config.yaml
d_model: 768
experts_per_token: 2
moe_layers: [0, 1, 2, 3, 4, 5, 6, 7, 8, 9]
lr: 0.00126
Below are experts of layer 5 (counted from 0) of a mixture-of-experts language model. Rows are named router (the router's row for the expert), gate (a neuron's input weights, with its number), up (a neuron's input weights, with its number), down (a neuron's output weights, with its number) and show model dimensions 640-767. Each number is 128 + 32 x the weight over its row's rms, rounded and kept within 0 to 255. Numbers have three digits each.
Before each expert's rows: "comes before" lists some tokens at least twice as common just after its tokens as in all text. This comes from a sample of Wikipedia text that the model never trained on. Tokens count by the router's weight.

# expert 0
comes before: "1", "0", "2", "9", " |", "3"
router:102116146162138119070125123080140121133109158080109113161122133096037087140135070228173073115144170153109164135124181115141141112156075159178098105116164126193170155107127113104141103121095112108180092149157117117144181122136173086117185134102135108175148121148156110093146100164104169106114188088123149105106148118130162117155158122101186133132138172120102111122159139128180153130113
gate0:138139145125149141186152136154095177101086068115150153129088107133070084123130115089147121121126233162108181125117145150124150103105132133131169147082138142105144133019123100119110129093104147176093114142099164158169137108179154197132133090077093134157197151081185097170120130118153171133122140125158088146042150115070113113115135101117142120151122182091098156177143112098118082118104
up0:134073137143154138115105163150113156156137098124146142107137139131128146090098144103103047101109189131136078140084098116127123104190128164114119131167114144106141036107093129142130045136080153160184141110180158128151161109182166108082139139072170137105120098155146162136126155067116124123152069101149102114126086158160166149131150121112132053141203132069091150143113121147119115211138
down0:084159093168118134086133084154158089093110136190110138150171105144121133162160134133108183124134147148151135113167156135120117129153152169132099110099094093126090187148105164127155119166057117096176113156195089085172133181144137140203140108159115034160146134126118139097163131169200142138133124097150155075173150184152116094104103139158144141115129144152160141124116147142149148126123
gate1:113074133148185067105155171205097073105122182113124149150110094147072097164132211129134115178166108149174130129171138162213064139091196123099125083089130156141139153098098176122129149129155168155128081190128155106141130176138149108107086127098148124136174112154113166107160128103103111119113129125151095134104056168095114089092125136140197127117114133066124158089216104159140145102150
up1:152140145101133110120066108125157123132135065155121112077130139120165146149146090150074094109172097047149121135123088125040096101145148137137178134148128049110170088111191086102080165105104110149122153128133152155144162111150122077127137184104126132153145146098178167193098145120222133110172136075146122155231158156166171155138046142139162103136149124185148161142090102182096111135104
down1:098155131166116191119110123159064170095114141126138120167077125141149135135126113142105135111188169128139087085050099160152178145132146206132137150107141085120092142132126115171099047130202139131187120087097157123109145198094128162098159158173147109133119146107159123101057133113169106097146132134100041075136125127127136186119103152149081135110109084154147174148125164142120145081149
gate2:191127173104128074202116122093174108126129093116131129161122147107106114058140083114115130127158079076114169099136120126107078097144177122133106100067135131117090100156151073145101101124060181100136143088143106096103184128143155118164093166130138108144155149104099116110089169089093172101090137095097139101140094153130086133142124154098123081071201173159074112189169098136060106130145
up2:116144126143119118140168112124131103135141140172089101128154182143194086142170140146151167117128114110078157083122097102143106161087075190106128140156140131136121168140119144164149149062187091114167093085089122104149143116092063169020136113128156126074119145072082115120133117055138093137152152129132130148121151118137092168122165144122124106088195107135180129168140126071117093153146
down2:124147088172081172162067133102115112113057099091136090066126184122139109145092145051206182160125110207139136166099151097123129101187154108140094079149159149142066148130107142107138120137162101149174209196127102087143133136071097113135135104116147124090077098106093070156113110111146124122101099168110168090135147083100109139116128185154132084163140141113154057123137120125102104159117
gate3:139104132143103115067134189100165137125102150099134110122159191179050164123148098094170098046129130153098157185163057128116163137156163126170098117109091187076195164177107095095153107219064171148080094185145066161139107117152169140112084164135102120185082096145151178120157150168078196106089107155083088135093150214144123168121160114138096086146107120145148176155155150133162139107094
up3:091142117072144109145100099187111113160176146085127111140114063087166124121122144167068145121129133083114085097118141146137117103122137099135117141103072133186067114090116132135115126105159109125146160083071200152104103107114135099103189135091100127093148165126111063085147118133163129160162119071179167102152058057130131120116127133097138153064150080093066081072147123123149123148119
down3:089121136149150120123101130133171143101073165103136116152158144105118117143121204133028090149104143140146134165099127117154140105169126155102127153145139093041140174122090130080112131101118150137095151098188132097139053093050158121143126149090127126152163156150151098119115141120112115128119109061135167079131111121134158138127167140136146119151090145078093116140101078073172149064127
gate4:127134139132153157093107111116161127194169117150095102196138132060117070166149123112139082127141138140079087111115121170147063133137046147118099099129125112119186141101084123085150122118082147114105075107175119076148129165101128115106130153130164133160147132096172102134136105082128090115120124145126112102163092190117170077085088162151134077138147127148091180108181083134136052092128
up4:150100078169154181091113062139068099110109155132083160131136095113132082109154158133132120102086145150072090146145136118170125110075096088155134136149100185131125167097158093149142142139108114142137126181132191106096074101090136099082191090112116170144092151121158103111140088061178113135094119061132124080153138141094188121102134138107140135132080126097143191130141093146192110122191
down4:151136070121157096097124113145114131080151117084147144116112150137151172136123093141159124146058117108112134140058123205122111161123161151103065157103150111167134056110105102100083093151133118073146108156095105109119155073096107110126090132111155133126168152155188064080152137110155154165121125092124146068161143097090172110131105126060119137171094170126115145141095127182137153112171
gate5:122136129091125065143152064121117107124168109147140124173144111102190044033159179159107143102158107098125124133153115101100053149111140083120129159061103122107143134114126150094171148140147175129079138106178123150101129196142123117133170163188135161153136151105198124119132123101099161140115098103158202111149134109149084096087104104101121116142116086221120085162100102108130104161080
up5:163133103115122148154087067156184102126134119149143114137044165119126191119146130163147141091139158146139138068094174063113105132141087137125101147093172152121112135085109076129093108146124130138147109127179093095134122121159071173069088122127134187141149110083103137140141115075101179134112092092065148105081129110125085160135146118135148174141111160065104124105181086117111177154123
down5:111115125080113070119084072149161065164158138178118151147112178094153099105097117139103134125124173121145128143149170121086134105123128151170121118164127184078127120119099110115127171155198122125106163133092111090170076150128078175125141165055127130159137134008107149060136165111153152124117134114082089136146101101076126116153197151104162093117136199143189134175097122163147167161176
gate6:186066236070153102109162161111105064150145104091159121122134113158087072191152094151124192107124156099169123141080127111113144154126181089127154094101062136194177144176115087140132111108157130177102135134133187183138139125129148094123145096082081180089095151060095094171099141169114102133150128167121114121115128147149084156139110186131131097085151160139076145107079174093182140125154
up6:157144119177166091200100185107079138191149157181122101161102127077129089104124096128139097154113145180084065162177135132138151108123102180098147108137106147148068144152144118203152144120156134137142132109070072095150158114105176123141156129113150114109068176189128111109182105099076193111085137141100184174165054137159089155079085123155179064178159148109159165157147158147136149094184
down6:128124107188094144178135140103179152150111124078159086182150162128098100104107145135156084126140147092116152137156104129135106105151164132143134100094171098110096154099140135118104112137086184123130112173132154097096133107110102101123160133105126098131155140059187147131146117061129127146168154133149092051161080110104136117183090173138172117141140160162119124095150069167148205141059
gate7:087071125116114094135105152106095129093096120169116114186155120106135149138138160170092136181076092083094147135134160142127117104105160165148108108124175139094078202118142116155187105128152127088123086174128163095130157036146144181117114134116155050202126148142129159136040120132095108137089095202122131128144133088167104136128146104095153121102131178156106150107092132069089031101135
up7:115180113166116134162148076105167134161143123203132136087110146160145126194113138115144122094142169117175171125096078099130125116117158145060119135158133119152135065111078169188104141120101133115085097121088145122158140208106129107082127095147161170021124108123149098094119125102097111121126148088164121113159178161043073114148096149180165172120111151162123134121143140149158151159082
down7:119116207131162143127109072165159154144132086142169087106108070092151095100153152084130119135106160063135187130099149128113154139136152120180147117121124155122197053096093109155204161161136133109163169178155080134070149163155186098052114119061124165199127125095078135178165116154095113118130099082145140095074092089127146087114142119094115132155136119150156139099200125165061106134128